Experts of a small language model: 48 SwiGLU neurons an expert.
Below are experts of layer 11 (counted from 0) of a mixture-of-experts language model. Rows are named router (the router's row for the expert), gate (a neuron's input weights, with its number), up (a neuron's input weights, with its number) and show model dimensions 0-255. Each number is 200 + 40 x the weight over its row's rms, rounded and kept within 0 to 999.
Before each expert's rows: "gets" lists some tokens that make up at least twice as much of what it gets as of all text. This comes from a sample of Wikipedia text that the model never trained on. Tokens count by the router's weight.

# expert 56
gets: "\n", "|", ".", "==", "===", "-"
router,213,223,264,236,265,159,256,248,140,158,127,214,184,163,236,168,218,121,248,197,230,245,137,237,223,198,215,193,132,165,197,187,325,184,257,225,217,214,183,200,239,229,135,237,170,172,198,216,242,131,235,229,181,180,190,245,226,193,197,245,169,235,160,236,244,219,185,230,236,126,230,175,274,85,154,202,143,158,228,181,181,217,127,186,194,144,169,220,230,228,246,216,249,212,225,171,233,249,185,127,240,240,185,127,175,261,172,163,235,144,239,202,207,217,154,184,136,260,124,194,223,192,163,266,224,198,151,230,219,158,160,190,122,288,129,180,184,123,180,263,276,199,155,150,190,199,211,170,146,157,196,259,178,211,174,167,160,221,136,201,161,151,200,207,150,235,182,210,188,193,203,208,184,200,169,195,248,169,179,246,195,201,241,225,226,253,234,220,218,198,165,154,196,202,171,157,216,163,163,240,135,143,139,166,161,110,229,145,175,133,164,150,195,190,137,219,177,210,158,208,222,243,240,142,223,229,177,183,168,168,258,171,171,183,175,163,228,191,209,177,236,188,194,194,185,184,247,252,178,214,220,130,300,187,109,213
gate0,169,268,239,202,196,247,217,146,221,230,241,163,117,205,190,237,220,174,230,177,306,217,178,226,150,197,169,251,175,173,196,194,232,211,213,109,211,277,240,250,184,201,174,203,207,162,238,215,206,180,228,150,185,167,216,242,232,134,246,229,165,259,209,239,229,203,168,106,215,226,157,224,186,249,276,213,200,155,188,209,161,181,236,192,247,208,240,205,259,180,135,240,196,189,167,180,141,221,215,200,211,210,300,122,141,212,185,283,224,153,177,233,198,155,222,179,172,267,129,211,140,196,199,152,190,245,203,210,157,212,103,225,217,181,185,189,140,161,206,153,217,232,144,211,188,131,223,213,161,231,143,212,291,231,201,116,224,209,209,161,159,227,168,221,244,230,297,268,223,259,205,238,122,212,241,215,204,266,189,170,195,180,220,153,231,180,167,172,269,240,239,146,185,231,225,205,226,244,175,256,167,126,190,192,286,213,154,170,176,219,286,147,172,171,287,180,158,228,237,203,211,199,194,174,249,194,145,153,233,195,143,149,257,152,281,209,244,228,245,176,178,204,233,164,274,218,180,217,165,194,128,210,215,241,171,156
up0,149,197,163,196,216,169,220,216,179,148,223,222,219,215,212,79,129,239,168,203,214,168,205,215,256,235,183,159,225,226,260,232,143,252,252,251,190,173,220,191,258,189,216,182,193,185,190,215,103,166,201,224,157,204,127,142,119,217,141,188,181,93,243,209,197,213,174,165,199,158,280,199,234,187,145,198,254,202,134,164,181,240,264,190,218,128,249,218,180,182,253,221,262,130,160,178,236,170,198,176,214,190,123,207,187,157,191,120,132,193,164,168,212,172,186,177,196,204,247,175,248,136,198,239,178,227,185,167,201,187,239,274,163,247,225,194,190,203,177,210,140,199,247,221,201,199,173,224,241,164,244,180,187,200,229,257,196,178,184,244,213,231,260,196,214,161,191,262,163,171,166,145,228,118,140,188,213,109,226,177,247,256,202,198,197,219,200,283,255,198,192,122,227,134,239,176,154,158,321,182,263,187,154,167,176,195,209,149,207,213,209,205,257,245,228,152,179,213,212,153,226,140,236,190,208,227,150,258,172,199,288,270,137,135,144,209,274,164,249,227,161,185,171,199,124,159,210,237,257,217,251,217,246,183,230,206

# expert 26
gets: ",", " \"", " (", "-", ")", "'"
router,243,205,257,270,235,128,200,255,197,121,175,223,226,134,223,168,210,120,261,142,204,257,188,227,201,223,202,202,212,169,174,125,196,200,225,184,236,250,165,181,294,155,176,200,188,236,216,253,301,169,263,241,205,205,114,195,237,165,157,248,121,228,163,229,231,206,268,182,226,170,218,193,241,201,154,239,126,175,243,140,275,233,222,171,185,150,172,242,272,221,199,178,232,178,220,180,158,247,162,204,196,190,159,198,137,223,171,163,307,183,191,194,210,212,161,200,208,257,189,196,248,177,179,233,171,223,133,192,207,156,138,264,184,262,154,191,168,220,230,217,237,185,170,139,168,236,222,227,159,197,186,200,184,242,130,167,167,190,194,171,198,135,218,193,228,187,204,159,163,191,239,209,150,173,117,205,215,104,162,163,217,162,217,210,182,201,242,206,226,155,195,206,237,219,183,130,132,138,148,201,188,227,138,113,114,201,244,224,124,131,179,158,176,170,189,257,182,100,188,207,203,213,216,239,207,190,189,185,175,208,294,272,143,167,204,193,232,183,209,203,102,170,188,236,232,165,240,242,227,168,215,129,216,196,153,237
gate0,222,196,200,158,191,239,239,205,269,206,230,236,217,158,154,176,181,184,233,153,230,155,214,156,199,164,201,230,275,224,204,187,187,201,184,206,199,237,197,200,248,215,232,184,245,248,160,158,214,76,232,261,192,252,154,309,164,154,203,197,227,265,161,235,166,279,150,175,262,246,290,197,234,293,187,214,186,199,185,176,182,191,195,135,251,258,253,156,242,147,279,229,260,166,172,111,215,186,204,163,259,212,186,194,219,220,187,159,262,244,179,235,219,179,181,223,215,187,230,191,248,222,185,190,188,172,190,137,194,225,203,107,166,191,144,191,233,226,203,128,219,102,205,226,132,207,179,245,182,254,161,194,192,173,204,180,333,150,175,151,176,189,165,159,241,229,146,261,189,215,174,259,190,195,159,226,247,225,114,279,220,229,214,173,195,250,234,284,177,174,197,152,166,181,251,168,235,198,153,208,177,225,193,254,161,152,204,242,202,200,197,248,215,232,176,160,196,227,186,241,202,228,212,278,238,221,273,199,141,269,242,231,239,201,185,184,220,259,253,176,209,176,238,227,162,258,218,243,183,188,242,170,173,205,85,236
up0,153,195,182,180,253,187,231,161,273,180,215,204,109,217,219,209,135,211,268,105,220,251,210,224,212,176,163,139,213,204,193,217,210,219,233,160,246,216,262,211,230,158,187,180,128,261,244,195,210,176,191,194,264,181,179,258,207,174,190,227,200,233,194,204,162,228,216,218,187,149,198,226,175,291,210,180,139,207,193,163,195,222,245,232,275,208,187,197,180,98,197,149,231,228,198,122,179,277,214,140,249,234,296,160,184,191,214,187,240,197,199,281,184,205,185,256,216,135,254,226,230,198,162,154,220,162,192,118,228,196,219,172,184,157,169,183,253,250,180,167,250,185,169,205,179,220,177,146,210,274,233,228,250,174,205,156,355,205,236,129,222,167,184,113,266,181,141,195,182,214,193,255,163,190,208,193,335,260,149,202,207,204,243,176,185,217,192,284,205,121,162,223,129,293,252,246,215,211,197,214,174,188,158,179,254,185,175,249,210,194,190,199,199,195,191,177,233,266,183,183,194,216,181,182,258,232,195,211,167,132,230,204,265,158,177,209,180,171,222,200,166,171,166,265,205,221,260,179,239,159,227,124,240,197,127,177

# expert 37
gets: " ma", "ta", " Ma", " Mi", " E", " p"
router,228,210,242,193,210,176,251,208,192,208,214,166,184,159,183,204,199,192,175,195,303,210,148,229,231,156,191,283,159,194,208,119,176,220,247,242,245,215,197,218,232,250,210,251,139,218,192,237,268,176,244,221,177,189,135,182,166,170,202,237,183,227,176,270,223,198,201,203,203,119,218,244,244,174,178,282,184,140,225,159,190,263,118,154,156,202,288,197,216,266,270,262,258,202,160,186,179,230,224,207,247,202,142,198,202,239,191,185,238,205,244,211,265,236,191,188,165,199,162,138,236,237,141,253,256,214,134,262,253,202,172,263,72,266,235,161,161,61,201,202,196,174,218,165,207,146,239,228,153,206,223,200,200,262,150,97,138,150,188,225,176,210,216,213,241,207,192,210,165,159,200,153,168,187,167,226,235,189,174,199,285,163,198,258,168,214,221,186,228,173,219,143,209,157,150,142,204,131,225,156,153,151,161,176,173,163,203,194,168,190,179,180,236,194,182,292,182,174,196,203,202,175,250,165,194,229,182,201,159,247,286,225,119,211,195,132,238,214,148,208,175,159,198,275,213,120,253,185,192,182,211,141,241,208,235,213
gate0,149,174,175,151,180,213,171,155,132,165,256,207,175,220,191,208,184,158,165,257,199,111,80,118,225,152,175,206,217,146,191,186,176,176,163,272,231,216,274,262,199,187,179,247,226,217,160,176,216,218,152,263,160,266,200,200,254,186,188,267,186,156,240,243,174,202,179,184,185,210,191,203,241,212,203,232,224,197,212,120,190,185,87,226,188,195,246,192,193,200,166,237,238,232,147,192,171,225,213,211,239,255,156,228,193,190,203,269,265,174,213,187,238,201,183,209,165,184,136,256,237,243,190,254,228,186,224,207,278,223,219,181,159,192,221,183,249,238,182,254,230,242,295,209,157,193,285,203,208,154,139,247,163,179,168,234,189,174,219,190,152,236,171,190,189,133,209,168,215,230,229,215,238,201,187,270,205,190,132,241,254,263,186,262,193,160,199,237,186,150,200,230,220,213,188,155,250,216,264,231,224,151,171,108,199,165,148,243,131,202,253,153,169,214,212,178,243,247,158,254,258,222,225,183,117,256,233,192,186,164,255,288,261,225,217,193,194,162,176,162,191,134,150,287,270,185,114,137,277,197,187,177,196,173,271,229
up0,187,256,193,218,249,219,256,116,192,280,255,218,240,160,169,157,300,222,277,161,148,199,232,233,195,193,206,134,251,167,236,196,240,218,198,173,211,173,135,152,204,244,206,177,250,228,223,214,194,194,161,218,237,146,193,202,235,155,229,200,225,240,146,201,239,133,181,161,215,297,143,169,144,186,133,172,168,178,209,220,213,252,204,237,216,138,128,240,201,222,233,145,140,211,243,276,293,227,239,153,239,134,224,204,194,224,183,171,193,197,238,233,168,210,257,195,261,185,248,135,132,152,219,226,209,215,241,220,134,166,254,160,304,273,170,154,244,209,217,193,204,206,179,204,250,191,135,229,209,195,231,162,187,186,305,253,239,187,165,223,239,212,217,201,223,201,199,252,160,165,259,184,134,212,252,193,228,202,169,145,194,159,241,180,247,217,146,136,196,199,210,196,191,141,171,198,199,153,215,200,238,208,218,262,165,209,162,169,211,211,132,239,188,176,181,213,191,170,169,151,234,194,181,228,254,192,193,139,252,185,91,213,237,225,181,202,163,244,128,242,185,187,170,135,166,229,303,244,252,276,237,206,159,204,123,197

# expert 36
gets: ".", " 19", "-", ").", "\n", "=="
router,197,237,238,250,251,152,222,175,198,189,184,170,183,164,231,168,170,180,226,178,200,221,197,234,282,157,190,202,156,161,132,197,236,224,209,206,232,196,255,255,221,246,175,252,201,223,201,295,215,156,215,213,150,273,169,244,195,191,189,286,178,221,208,224,233,180,229,203,232,113,180,251,243,219,153,228,151,118,192,155,194,269,212,146,194,187,202,257,235,203,211,197,245,238,233,237,213,211,173,187,177,149,189,199,127,281,124,156,225,245,215,267,200,222,166,148,166,234,180,214,200,227,227,265,216,222,112,254,241,193,131,288,161,213,123,155,140,201,228,227,221,144,232,175,154,186,193,128,152,144,197,133,190,266,142,188,142,258,140,154,159,140,280,177,183,250,217,222,190,217,192,205,152,251,205,255,228,163,171,238,205,165,209,187,188,229,229,134,253,154,161,157,257,189,180,167,176,218,181,222,117,133,153,173,220,136,224,250,138,197,196,114,197,155,185,222,191,175,170,255,218,164,263,224,242,218,199,183,123,247,226,161,217,223,180,141,262,177,194,134,176,134,220,273,222,207,191,220,155,183,225,180,282,174,153,213
gate0,185,173,203,187,175,170,238,161,136,186,200,178,190,177,258,216,256,234,271,188,274,200,177,274,183,176,197,275,192,193,233,218,252,205,267,220,174,149,180,289,238,204,229,243,207,203,203,215,216,197,167,245,286,125,193,240,136,155,264,285,228,217,200,228,115,200,185,176,223,216,211,131,247,179,158,194,204,232,182,231,199,219,208,214,216,217,157,259,221,213,188,219,176,140,220,149,235,64,203,166,171,206,210,216,203,129,213,162,110,196,157,162,187,212,131,250,131,238,209,198,158,252,203,223,250,178,289,225,159,166,205,226,177,146,189,182,186,244,258,249,222,153,236,244,267,133,180,195,174,238,227,230,120,228,269,213,169,170,185,207,190,165,272,174,205,226,266,168,209,242,308,190,237,207,151,233,160,266,208,147,205,224,193,229,212,230,208,155,193,179,200,134,246,181,184,213,154,193,286,154,232,197,148,273,189,212,220,231,187,230,173,250,194,139,165,142,214,136,234,147,223,183,217,176,172,203,242,233,211,169,264,251,207,125,177,207,133,185,218,142,193,126,286,209,176,216,167,201,137,237,149,178,220,187,201,145
up0,209,232,158,168,184,228,233,252,154,192,156,207,138,201,191,185,165,171,225,119,171,151,170,129,174,313,152,102,242,215,181,174,201,189,139,168,236,160,182,103,216,207,238,218,172,211,226,161,213,244,283,181,181,239,198,153,241,173,140,127,189,164,186,177,199,180,178,248,208,199,170,221,185,277,244,145,164,229,185,154,181,160,184,165,176,237,241,218,136,215,227,169,285,216,113,229,162,246,193,157,255,198,138,154,169,232,261,247,193,162,245,189,173,237,259,218,206,287,155,254,191,198,187,156,141,230,132,216,188,224,241,209,172,222,212,238,188,180,211,156,214,232,162,181,266,256,307,200,210,195,198,145,270,155,185,212,155,170,167,201,203,228,162,217,162,167,154,240,141,93,193,183,211,188,259,162,218,200,162,225,193,217,296,219,198,125,241,260,222,241,227,207,176,213,203,251,279,171,125,225,209,217,198,142,152,199,160,185,179,171,191,193,187,247,172,165,184,237,220,238,185,150,221,206,197,214,174,218,289,205,155,194,182,208,241,171,210,261,176,235,237,226,141,221,249,200,220,172,282,197,130,220,153,233,263,273